config.yaml
n_layer: 12
d_model: 192
n_experts: 8
experts_per_token: 1
d_expert: 352
d_shared_expert: 0
activation: "gelu"
moe_layers: [0, 1, 2, 3, 4, 5, 6, 7, 8, 9, 10, 11]
router_score: "sigmoid"
normalize_top_k: false
routed_scale: 2.0
balance_loss: 0.00284
balance_bias: true
init_std_router: 0.0133
lr_router: 0.00136
n_head: 6
n_kv_head: 6
head_dim: 32
vocab_size: 32000
norm: "layernorm"
norm_place: "pre"
norm_eps: 1e-06
positions: "alibi"
qk_norm: true
attn_scale: 0.177
tie_embeddings: true
parallel_block: true
init: "normal"
init_std_qkv: 0.038
init_std_o: 0.0472
init_std_up: 0.0544
init_std_down: 0.0544
optimizer: "soap_variant"
lr: 0.0107
lr_mult_up: 0.79
lr_head: 0.00805
warmup_steps: 108
schedule: "wsd"
decay_fraction: 1.0
decay_shape: "linear"
final_lr_fraction: 0.0
batch_tokens: 131072
seq_len: 1024
doc_mask: false
train_tokens: 711600000
steps: 5430
dataset: "wikipedia_en"
Below are experts of layer 9 (counted from 0) of a mixture-of-experts language model. Rows are named router (the router's row for the expert), up (a neuron's input weights, with its number), down (a neuron's output weights, with its number) and show model dimensions 0-95. Each number is 50 + 15 x the weight over its row's rms, rounded and kept within 0 to 99.
After each expert's rows: "mostly gets" lists some tokens that are sent to it at least half of the time. This comes from a sample of Wikipedia text that the model never trained on.

# expert 7
router:52 55 68 47 58 63 82 48 77 46 44 40 46 45 64 26 54 68 51 44 62 34 60 41 40 48 20 23 36 41 47 43 83 66 58 38 28 44 43 67 27 30 53 48 58 53 69 24 46 64 59 38 36 40 42 41 74 51 71 50 48 67 27 95 58 25 93 38 39 42 53 50 38 49 38 46 29 37 57 60 44 68 46 52 68 39 38 32 81 53 43 71 66 57 23 51
up31:30 49 45 74 67 37 56 50 52 34 50 28 35 63 99 29 34 64 77 50 64 37 40 74 50 71 52 50 49 54 47 71 76 23 62 54 15 47 48 71 28 65 51 44 57 78 81 59 54 54 30 57 34 41 58 35 44 41 44 20 54 53 55 66 58 57 67 66 56 59 75 56 40 42 37 57 61 55 41 45 61 63 40 55 56 67 42 69 37 71 54 72 74 78 61 45
down31:66 36 35 59 45 57 41 35 49 14 46 64 44 46 34 55 34 49 54 71 53 28 20 63 44 48 30 58 55 61 51 41 40 31 07 69 69 37 56 12 73 08 41 48 43 42 50 64 57 52 33 25 58 47 53 65 49 38 60 45 53 50 46 49 45 42 61 39 52 43 59 51 74 49 49 69 44 06 42 55 30 46 54 50 66 52 72 62 51 29 51 35 31 66 44 56
up32:56 40 77 61 42 48 36 42 42 33 62 44 62 32 08 31 43 57 36 53 51 77 44 45 52 65 41 36 33 33 65 71 45 48 76 38 47 27 55 61 54 36 42 29 52 59 39 33 51 43 54 52 49 27 26 34 28 65 40 20 37 32 43 23 41 66 46 68 51 47 68 61 41 55 48 52 50 37 44 43 48 59 38 45 43 58 40 26 33 46 38 66 38 60 61 58
down32:47 53 38 51 37 72 81 32 30 45 42 65 36 43 36 77 43 45 24 41 44 70 55 32 52 36 58 70 81 47 28 42 40 51 10 48 47 71 52 44 46 61 62 69 74 53 39 60 51 47 65 91 44 36 40 42 32 65 02 39 43 47 12 39 36 41 46 49 71 39 28 24 47 39 43 53 85 69 52 40 33 62 56 58 54 43 61 41 32 42 50 62 50 67 65 36
up33:43 65 58 47 59 44 52 67 56 70 39 46 67 58 86 21 47 35 37 53 67 44 36 69 47 35 48 42 73 26 56 74 30 51 65 29 73 34 55 27 35 62 31 45 45 48 63 42 40 42 48 51 60 52 56 05 53 35 58 67 42 72 61 45 74 52 45 39 58 55 41 52 41 49 41 42 47 60 77 39 85 33 37 17 30 77 53 36 20 62 40 31 27 85 34 43
down33:63 51 87 55 81 45 44 38 66 36 55 69 54 30 58 52 72 72 66 36 83 52 49 49 42 64 46 77 35 56 43 66 45 64 43 49 39 59 56 30 54 32 53 59 33 33 74 56 49 58 24 59 26 48 33 79 35 60 58 56 56 65 69 50 78 65 39 51 31 53 45 72 65 61 45 39 50 22 20 64 28 31 39 58 45 44 51 64 37 54 66 52 57 34 56 73
mostly gets: " United", " 12", " 11", " 30", " 26", " 23"

# expert 4
router:45 38 70 50 48 36 56 43 17 57 48 42 31 20 65 38 42 50 39 27 77 49 66 75 61 27 72 54 79 52 56 48 38 53 76 39 59 55 49 49 39 63 55 40 66 49 38 63 46 49 29 54 45 37 39 40 54 37 59 54 49 52 39 66 14 54 50 33 78 48 72 37 78 40 50 54 24 46 46 70 50 34 44 67 53 64 60 59 69 59 65 66 35 66 41 42
up31:56 30 29 39 45 27 30 40 57 24 38 54 40 41 46 51 55 25 31 33 55 49 60 51 38 60 30 69 53 50 23 37 63 44 48 34 32 26 54 42 13 70 17 43 44 61 34 58 46 60 56 56 39 46 39 48 41 40 49 31 51 83 24 40 27 48 44 65 25 54 66 55 50 50 54 40 41 03 42 60 20 29 14 39 66 76 64 33 60 47 51 34 58 37 47 37
down31:34 46 43 58 47 68 70 72 54 49 69 31 28 39 77 29 25 58 13 52 42 51 56 23 66 53 62 44 51 55 56 49 48 50 66 51 59 48 29 49 54 39 41 28 49 56 26 67 79 39 56 68 88 47 57 38 52 42 67 44 57 49 58 32 72 26 52 65 28 55 33 61 56 50 73 60 46 68 35 66 23 66 45 65 24 68 62 71 80 48 49 78 59 70 44 67
up32:76 50 34 66 42 99 45 59 50 39 69 47 48 42 48 44 40 55 82 86 67 65 65 35 41 39 20 70 38 44 69 57 36 44 77 55 51 77 57 48 18 34 49 57 80 52 45 29 51 91 55 58 58 54 28 69 46 44 37 54 54 67 69 62 32 56 40 51 52 50 49 37 41 57 60 59 53 30 50 51 25 47 54 47 69 56 24 45 47 73 48 81 66 49 26 36
down32:55 24 68 52 27 33 58 55 39 46 44 26 40 52 47 70 39 30 61 77 95 58 34 73 28 58 38 53 72 60 50 73 51 49 49 70 46 68 56 68 29 72 49 59 65 59 51 19 43 34 36 73 47 51 39 49 53 35 51 63 48 54 57 49 56 59 27 52 32 36 46 40 47 58 57 55 47 51 56 35 24 69 84 57 42 69 45 43 43 35 67 62 54 61 45 55
up33:69 27 29 41 51 52 52 47 46 76 51 60 57 43 33 45 64 41 40 58 26 28 56 26 32 34 56 44 54 49 43 46 50 38 38 39 39 46 36 47 41 39 58 32 37 49 45 53 45 00 33 18 51 40 43 23 40 36 31 62 32 29 28 50 40 39 40 68 29 46 64 60 23 58 37 47 50 61 55 36 53 27 59 72 64 49 44 36 51 62 18 69 52 69 24 36
down33:10 33 48 56 73 33 35 70 49 49 22 56 50 46 51 30 33 45 56 52 47 43 39 37 58 48 62 35 55 40 66 64 50 55 39 26 44 37 45 38 64 54 53 51 63 46 46 60 41 59 29 50 71 39 53 45 47 29 67 14 47 50 74 45 82 58 63 35 60 43 73 39 44 72 50 53 70 58 61 26 54 54 47 45 33 64 60 53 64 44 45 48 54 48 31 69
mostly gets: " L", " R", " P", " K", " E", " C"

# expert 1
router:56 57 62 58 77 72 34 59 47 43 22 36 52 31 24 32 40 48 45 43 62 32 74 59 59 35 44 37 75 56 38 19 47 56 49 50 43 40 66 70 22 78 50 46 48 25 56 50 48 59 65 54 50 42 36 15 51 19 48 34 31 68 58 63 48 48 57 62 52 27 35 66 62 44 30 57 44 40 43 59 21 52 82 62 38 51 27 48 60 52 53 68 64 65 60 62
up31:36 55 22 54 56 52 49 45 54 40 57 22 79 67 37 72 50 49 34 68 79 43 55 55 74 38 53 45 57 53 29 31 62 60 39 63 57 43 49 27 49 48 70 72 57 48 79 58 68 40 62 39 64 57 59 47 41 41 41 63 52 37 59 55 17 62 45 47 65 56 37 57 50 27 38 27 48 53 63 69 21 61 49 57 50 58 65 62 62 59 38 49 33 51 65 35
down31:55 34 52 91 51 59 61 76 52 54 67 42 58 38 62 37 64 67 45 38 36 91 55 58 47 60 38 41 29 56 32 32 30 47 49 60 53 53 56 61 35 61 51 53 63 48 50 60 34 37 53 63 24 41 93 53 60 62 48 65 52 41 32 54 46 28 41 40 55 73 38 68 47 49 54 57 33 39 69 37 53 55 69 33 33 41 40 30 33 46 67 18 85 61 42 54
up32:50 42 72 47 62 59 65 37 63 55 40 62 84 55 38 74 70 36 67 64 48 67 73 47 32 60 40 54 56 70 44 40 55 18 48 55 51 69 82 33 63 49 57 36 37 56 32 38 53 22 37 30 29 34 56 47 44 24 46 41 34 78 65 37 32 55 62 32 28 62 61 75 69 58 44 81 63 34 29 62 52 42 48 40 40 54 68 29 14 47 58 29 52 38 58 56
down32:58 51 50 45 17 60 55 60 69 33 84 53 48 37 71 39 72 48 63 23 65 45 20 70 60 55 52 50 74 51 64 43 34 63 48 72 43 61 46 72 50 37 33 47 54 49 77 56 19 38 63 34 61 58 58 33 51 53 51 29 38 47 47 66 76 41 62 68 26 70 48 50 30 63 47 31 29 27 50 50 37 52 34 25 59 34 57 52 54 61 23 45 24 47 42 62
up33:33 76 53 54 59 39 38 41 60 39 39 46 59 51 51 44 75 33 66 44 33 68 72 61 69 69 65 53 50 41 48 68 51 53 50 39 56 25 28 31 40 33 43 42 32 29 33 25 55 50 30 58 61 42 32 00 58 46 18 61 33 69 53 62 49 30 54 17 21 41 39 73 43 45 40 55 39 66 77 41 49 57 35 50 41 85 27 42 12 60 54 34 31 58 43 40
down33:47 72 43 45 40 27 49 47 29 40 53 35 48 47 60 58 76 61 28 62 57 60 46 37 55 24 36 34 59 50 61 46 14 40 37 52 65 43 27 70 34 55 34 45 71 21 42 38 42 33 67 56 67 69 61 46 51 24 27 61 63 50 32 57 62 45 28 52 43 43 44 44 56 42 53 46 69 72 36 72 50 58 53 45 37 37 51 62 39 31 43 71 53 62 60 53
mostly gets: "\n", " during", " ==", " this", " same", " many"

# expert 2
router:63 46 70 36 63 47 54 41 35 69 52 48 24 52 42 62 59 68 33 42 35 19 64 51 37 42 76 33 57 53 52 45 52 43 33 50 30 51 58 46 37 46 55 49 59 60 67 85 35 61 56 39 73 47 21 36 50 64 68 64 35 58 35 40 56 67 77 55 53 17 70 56 58 35 52 51 45 60 65 53 19 59 58 50 68 29 61 26 57 27 15 55 55 44 13 37
up21:77 93 51 54 70 62 45 28 52 58 53 51 56 57 33 48 45 70 30 40 45 57 44 51 70 61 61 50 47 42 53 65 16 21 42 54 35 68 26 67 56 62 38 22 56 52 07 50 44 33 56 62 35 47 55 42 59 41 41 49 61 55 64 37 80 56 55 50 64 26 48 60 42 30 35 54 52 47 73 45 48 42 50 69 35 58 09 45 46 44 57 37 53 67 57 40
down21:25 38 61 53 22 49 34 78 65 39 68 48 37 39 52 64 72 45 42 64 36 53 45 41 28 35 38 44 48 43 27 89 42 35 45 50 42 44 16 32 51 73 60 35 55 60 55 48 54 53 51 53 55 37 58 32 92 61 70 39 64 58 42 35 51 61 63 46 43 50 60 55 80 83 59 51 35 76 46 34 49 82 38 71 52 22 64 35 47 57 56 69 51 27 52 42
up22:64 63 65 75 52 48 54 53 57 59 41 46 61 99 20 54 40 55 23 62 79 45 63 43 41 40 79 33 57 51 35 30 57 64 62 42 51 56 55 56 37 45 60 30 69 45 38 43 34 45 38 40 76 47 37 31 48 65 60 43 24 47 48 45 39 44 51 47 35 53 23 51 37 54 41 64 54 63 60 70 47 48 45 61 58 34 66 27 41 49 48 72 35 59 34 36
down22:15 61 45 57 78 50 29 62 41 23 27 58 81 56 53 57 58 78 44 36 32 34 57 33 65 22 62 37 18 37 47 67 67 69 69 51 65 48 57 40 55 52 57 68 46 54 79 47 50 42 41 42 51 57 68 48 30 47 62 50 53 42 43 38 55 62 58 58 54 43 62 52 51 63 53 51 53 28 43 61 66 44 51 42 46 72 38 54 45 31 47 61 54 79 14 47
up23:52 65 39 45 40 25 50 68 60 46 27 52 40 37 47 82 42 51 48 40 41 26 47 60 53 46 34 29 48 40 58 49 35 27 53 49 24 51 48 59 35 56 49 64 63 47 33 49 45 65 42 50 49 60 65 19 27 53 55 32 58 49 36 56 39 35 55 45 33 50 37 76 40 36 48 47 30 41 36 73 63 47 35 41 34 44 59 35 25 34 52 34 55 43 45 65
down23:75 42 81 35 49 49 50 34 29 66 47 45 51 22 38 41 48 49 69 20 62 71 63 52 36 59 57 46 72 69 38 58 25 42 66 62 66 26 80 59 20 61 51 36 35 44 62 45 53 21 70 52 62 52 43 49 59 67 55 33 36 29 60 63 44 45 33 39 46 68 18 40 54 56 68 43 53 73 59 55 54 69 67 61 59 48 65 73 55 76 45 14 61 38 53 58
mostly gets: ".", ").", " William", "\".", " Michael", "{"

# expert 0
router:71 53 77 22 62 77 55 52 24 49 13 34 06 38 64 37 72 63 40 52 58 47 38 54 31 45 44 55 71 41 34 29 51 41 50 68 53 48 65 56 43 73 51 47 60 48 54 67 31 45 30 54 53 31 46 18 40 36 73 38 38 74 29 51 46 42 67 35 35 38 70 38 37 30 58 68 64 49 71 58 19 63 60 53 61 38 28 59 69 57 41 53 36 34 45 51
up31:31 42 34 38 21 17 44 46 35 55 42 58 41 36 54 44 59 45 33 42 51 44 33 46 44 22 46 46 42 32 64 13 56 35 48 48 48 64 55 35 52 42 35 52 73 26 25 41 44 65 46 74 33 34 18 46 29 35 26 47 46 31 43 54 53 57 41 21 56 31 26 32 64 20 48 06 48 52 51 58 35 34 44 53 45 54 72 22 69 28 80 40 66 39 52 31
down31:22 41 11 81 52 78 41 72 36 54 18 54 67 52 45 53 41 49 41 45 51 53 55 56 29 49 57 41 59 55 74 13 63 62 77 52 56 62 40 53 46 44 52 79 52 52 45 40 47 61 72 71 31 53 29 48 47 66 12 34 31 38 57 40 57 47 31 04 37 47 27 42 68 52 66 39 49 81 52 18 35 57 66 50 45 47 53 56 61 45 60 62 87 59 49 58
up32:46 36 57 33 41 48 41 55 39 77 01 55 31 73 45 51 71 45 57 30 33 64 21 37 48 48 49 65 54 37 42 39 50 26 29 48 54 26 58 27 46 42 57 22 49 59 40 31 57 41 40 36 53 64 59 68 06 60 60 59 64 77 60 07 48 24 58 42 38 31 44 32 38 45 49 48 57 51 48 72 25 68 53 52 53 19 32 56 33 41 60 40 37 71 56 55
down32:23 65 29 48 56 60 53 57 46 24 57 52 43 51 57 57 57 47 30 43 53 63 62 50 63 51 59 53 46 72 50 30 43 69 35 36 56 64 40 62 59 63 70 52 39 38 52 46 24 69 47 63 37 37 37 84 93 41 51 34 53 27 47 67 69 48 64 58 62 33 69 27 73 53 39 18 39 48 48 25 67 44 36 64 44 80 46 33 32 40 68 32 62 27 39 28
up33:40 53 65 37 35 76 51 51 92 55 44 36 48 25 51 45 32 43 19 57 35 53 48 63 52 52 62 57 49 41 37 40 42 31 34 49 40 45 42 46 62 34 62 54 61 51 80 32 46 57 26 51 54 58 11 20 54 37 35 33 67 46 49 41 35 61 42 61 77 40 51 37 58 49 39 64 57 65 45 39 46 51 48 44 31 44 56 70 59 56 61 45 39 37 46 58
down33:85 50 49 60 38 53 95 58 33 53 69 31 60 61 54 49 41 41 64 64 57 43 57 44 39 27 50 44 52 39 58 79 93 85 44 33 72 78 62 41 55 46 40 42 61 62 49 12 45 39 42 34 63 60 22 22 30 53 47 51 54 59 54 82 45 47 46 55 52 63 57 61 45 40 53 58 50 33 47 38 42 55 39 61 47 50 48 34 80 36 50 46 61 59 48 51
mostly gets: " there", " game", " series", " number", " film", " school"

# expert 5
router:59 44 28 41 41 82 47 62 50 73 38 59 21 66 20 66 63 58 38 60 61 08 45 70 26 52 58 47 49 79 46 42 53 51 48 51 49 45 53 50 26 69 51 28 48 45 49 44 26 51 60 31 42 67 65 32 49 51 64 27 44 59 37 75 49 74 80 64 30 41 76 47 64 30 04 50 23 33 65 41 29 55 59 40 44 68 46 56 36 43 59 45 73 42 54 67
up10:55 51 67 35 55 48 38 74 60 65 51 67 58 71 28 31 55 69 74 28 27 50 36 62 56 65 55 58 38 71 75 51 47 41 47 48 46 26 56 49 33 61 55 49 65 25 56 52 18 14 53 42 49 60 52 59 45 78 39 35 72 48 29 54 52 55 41 29 47 38 36 82 60 46 48 59 39 48 45 42 28 40 26 57 37 44 52 67 64 60 14 77 31 39 56 60
down10:49 26 51 32 64 39 64 67 37 48 36 48 64 38 63 57 55 53 60 48 40 47 64 45 66 21 37 41 68 11 62 82 92 45 66 51 62 67 43 53 60 41 81 73 38 41 65 72 54 63 71 63 40 42 12 53 61 46 62 50 51 31 21 69 38 34 53 30 59 59 64 56 57 37 48 33 36 57 40 36 61 58 87 76 37 67 71 45 80 43 57 59 46 46 57 47
up11:23 55 40 40 42 48 40 73 54 66 47 67 68 24 46 51 74 50 37 45 45 42 29 52 30 25 42 29 53 71 00 45 62 33 36 38 65 42 45 34 46 38 55 38 48 55 54 61 48 57 09 28 33 28 54 64 40 44 42 51 73 29 46 54 55 26 51 38 59 60 55 65 46 44 28 48 23 32 43 52 54 60 34 54 36 37 49 67 60 68 27 41 28 42 03 66
down11:16 48 51 49 47 37 53 77 60 74 52 29 53 60 56 67 51 63 53 66 62 43 42 31 78 61 62 57 61 75 68 63 24 37 63 23 49 73 56 52 38 54 60 57 34 23 73 26 44 43 49 37 70 47 36 67 48 31 50 23 41 37 60 56 59 44 52 40 42 66 80 47 42 79 61 40 53 33 83 39 45 70 51 44 24 71 72 28 41 51 62 86 49 50 59 53
up12:71 57 65 55 34 19 62 52 39 70 63 42 63 56 21 44 32 65 40 56 46 54 67 57 66 61 50 46 24 33 62 66 39 61 16 70 47 52 54 21 50 61 69 28 40 40 47 40 51 75 53 65 48 43 60 84 36 29 48 45 52 52 49 68 42 31 41 67 36 53 39 56 40 57 30 54 79 37 60 43 55 36 46 51 65 62 34 55 27 70 45 51 52 33 56 25
down12:55 75 61 65 56 37 43 65 61 51 53 57 47 23 60 69 72 34 34 57 51 54 15 41 55 17 56 53 31 42 72 42 32 47 59 51 52 43 62 66 20 14 67 67 57 41 53 49 43 20 37 27 26 67 46 33 58 48 41 51 72 42 31 25 47 64 28 46 74 50 55 47 71 40 58 35 51 94 64 49 45 65 40 34 64 44 62 48 57 57 47 21 40 54 55 28
mostly gets: "-", " •", "|", " |", "/", " '"

# expert 3
router:75 08 53 43 48 74 61 56 38 58 35 36 21 43 57 42 34 56 34 45 61 54 63 66 38 56 69 37 30 51 40 38 46 80 44 52 44 38 78 62 39 73 49 34 53 31 44 40 33 67 41 43 21 27 33 52 37 49 68 12 29 35 58 59 77 80 42 51 64 62 70 28 46 26 45 62 55 69 58 43 64 51 75 70 73 39 34 56 54 79 41 89 58 60 72 65
up10:40 54 65 52 66 63 47 42 29 41 49 36 52 45 46 40 50 36 57 47 49 52 40 56 69 39 52 62 74 16 56 63 49 30 41 51 29 40 35 44 83 47 26 42 46 56 30 39 29 44 28 32 45 25 26 59 50 31 52 39 39 56 35 67 39 56 52 55 50 36 41 78 55 59 44 67 25 62 51 86 44 61 76 78 60 67 48 33 38 47 49 21 39 58 57 40
down10:52 37 49 39 56 24 32 65 73 14 53 54 40 36 63 51 58 41 69 23 36 35 34 74 53 47 39 51 15 38 44 43 35 54 43 60 62 64 34 34 69 40 42 35 43 59 61 60 22 54 42 91 72 57 60 38 19 53 74 58 54 57 50 57 61 41 50 53 71 35 59 35 41 74 39 49 80 54 60 60 44 59 51 58 61 54 41 68 10 54 20 63 35 55 54 69
up11:36 49 52 40 77 55 57 48 63 59 32 43 61 42 76 54 62 41 61 53 64 36 50 70 27 41 28 38 38 33 77 59 73 70 22 60 37 48 52 27 45 62 44 27 38 50 42 30 40 72 45 76 45 41 53 59 58 50 41 24 52 56 45 23 05 56 57 51 48 64 59 55 48 73 53 39 31 56 42 48 46 59 52 50 96 53 53 56 55 64 49 67 28 47 40 24
down11:37 52 53 36 45 42 43 43 38 67 60 60 46 56 41 39 62 53 49 38 28 61 52 53 63 44 73 30 26 60 60 35 46 41 24 51 32 74 46 48 71 47 62 71 60 58 12 66 36 41 56 55 68 76 49 39 74 30 66 48 36 62 64 48 37 42 44 29 48 44 54 36 49 38 44 35 47 73 70 44 54 54 52 39 30 42 60 48 40 25 64 56 71 54 71 54
up12:44 64 83 34 33 78 28 38 36 46 34 47 54 49 85 53 54 51 27 48 37 35 48 64 40 52 61 55 40 36 63 43 20 54 28 53 45 24 66 58 65 60 42 74 91 28 62 44 14 53 28 50 46 45 44 54 50 49 45 58 31 53 34 40 51 60 42 69 51 47 55 39 44 59 42 61 53 51 48 38 74 36 35 37 66 63 55 46 51 58 60 31 60 39 55 63
down12:31 60 52 28 57 55 62 56 32 77 43 61 31 33 18 43 59 51 34 39 39 58 39 63 32 32 44 38 48 31 51 23 59 28 60 42 57 46 55 50 69 48 50 48 44 63 17 24 27 54 33 45 66 64 62 39 70 35 64 58 20 58 64 49 54 21 51 39 62 62 40 56 43 50 25 40 17 23 73 62 34 94 18 55 52 29 40 62 38 54 73 50 53 38 31 57
mostly gets: " his", " an", " her", " His", " served", "Personal"

# expert 6
router:71 54 65 64 15 75 63 45 61 45 45 43 45 44 62 76 63 53 37 61 48 68 52 52 27 34 56 43 68 44 53 57 55 44 71 56 62 29 53 38 36 42 73 43 43 32 27 69 43 75 48 49 46 41 65 41 40 28 69 18 20 69 68 67 39 71 57 41 39 35 82 48 49 42 51 63 17 44 60 44 36 35 72 80 49 39 53 58 72 30 61 59 53 70 23 19
up21:42 61 23 40 36 72 62 64 61 77 64 87 34 81 64 69 47 60 82 43 51 63 61 50 59 55 48 45 61 44 33 55 55 60 53 37 53 51 67 59 42 65 57 62 67 70 57 67 63 55 49 36 63 71 71 44 57 51 68 51 97 42 27 35 63 38 54 51 72 64 49 36 65 51 35 45 52 53 42 57 69 59 66 59 56 72 66 48 60 92 45 27 29 51 57 38
down21:55 38 50 37 57 70 59 40 41 42 21 41 67 22 64 46 23 35 57 56 51 52 45 52 61 47 39 70 34 21 43 56 43 41 41 60 76 54 74 33 54 25 64 37 38 45 51 60 48 36 33 89 44 47 33 49 36 44 51 41 44 46 62 49 77 49 51 60 53 59 48 67 50 22 68 71 57 81 43 40 61 50 55 36 42 56 34 61 19 41 47 38 70 46 43 69
up22:42 52 39 30 48 21 98 55 04 55 42 65 45 49 66 58 53 70 36 54 38 70 60 62 53 40 42 70 51 78 51 26 49 30 68 72 55 58 62 64 43 69 42 31 55 33 54 50 42 27 21 43 23 39 63 39 51 44 39 54 65 39 55 62 35 58 49 27 52 33 42 51 27 53 53 75 23 42 21 55 42 06 36 58 41 61 51 35 40 34 46 49 51 43 18 51
down22:39 58 36 40 47 75 61 29 57 51 70 63 33 25 55 50 60 25 57 27 65 47 44 54 64 72 36 19 40 48 44 18 41 60 51 73 45 41 42 44 35 33 66 55 54 68 36 85 62 77 45 40 63 43 51 44 51 77 65 26 35 46 63 53 48 88 79 68 54 54 67 36 51 69 66 44 51 29 56 34 73 86 62 55 55 68 43 66 53 67 57 45 31 43 61 55
up23:56 07 46 56 08 45 58 40 55 32 43 44 58 66 60 63 37 46 53 18 48 56 35 38 72 68 34 34 57 52 30 52 40 47 36 67 54 37 75 48 74 37 43 58 28 35 47 61 53 38 30 54 47 53 37 18 56 66 46 41 51 48 47 50 41 30 36 54 55 30 24 40 66 31 37 55 37 83 20 49 39 58 69 90 73 37 69 42 55 78 19 42 51 52 58 33
down23:65 75 49 13 81 73 76 66 44 46 78 48 53 36 38 63 45 68 75 63 47 61 36 53 60 63 50 42 41 64 17 66 70 73 55 48 65 54 26 42 57 60 57 51 40 82 35 56 71 46 59 52 38 13 36 58 33 56 43 58 39 66 59 24 52 56 74 55 33 31 58 42 52 59 57 46 79 69 47 47 47 63 47 45 68 51 34 60 49 16 88 19 51 43 48 59
mostly gets: " is", " and", " was", " are", " were", " which"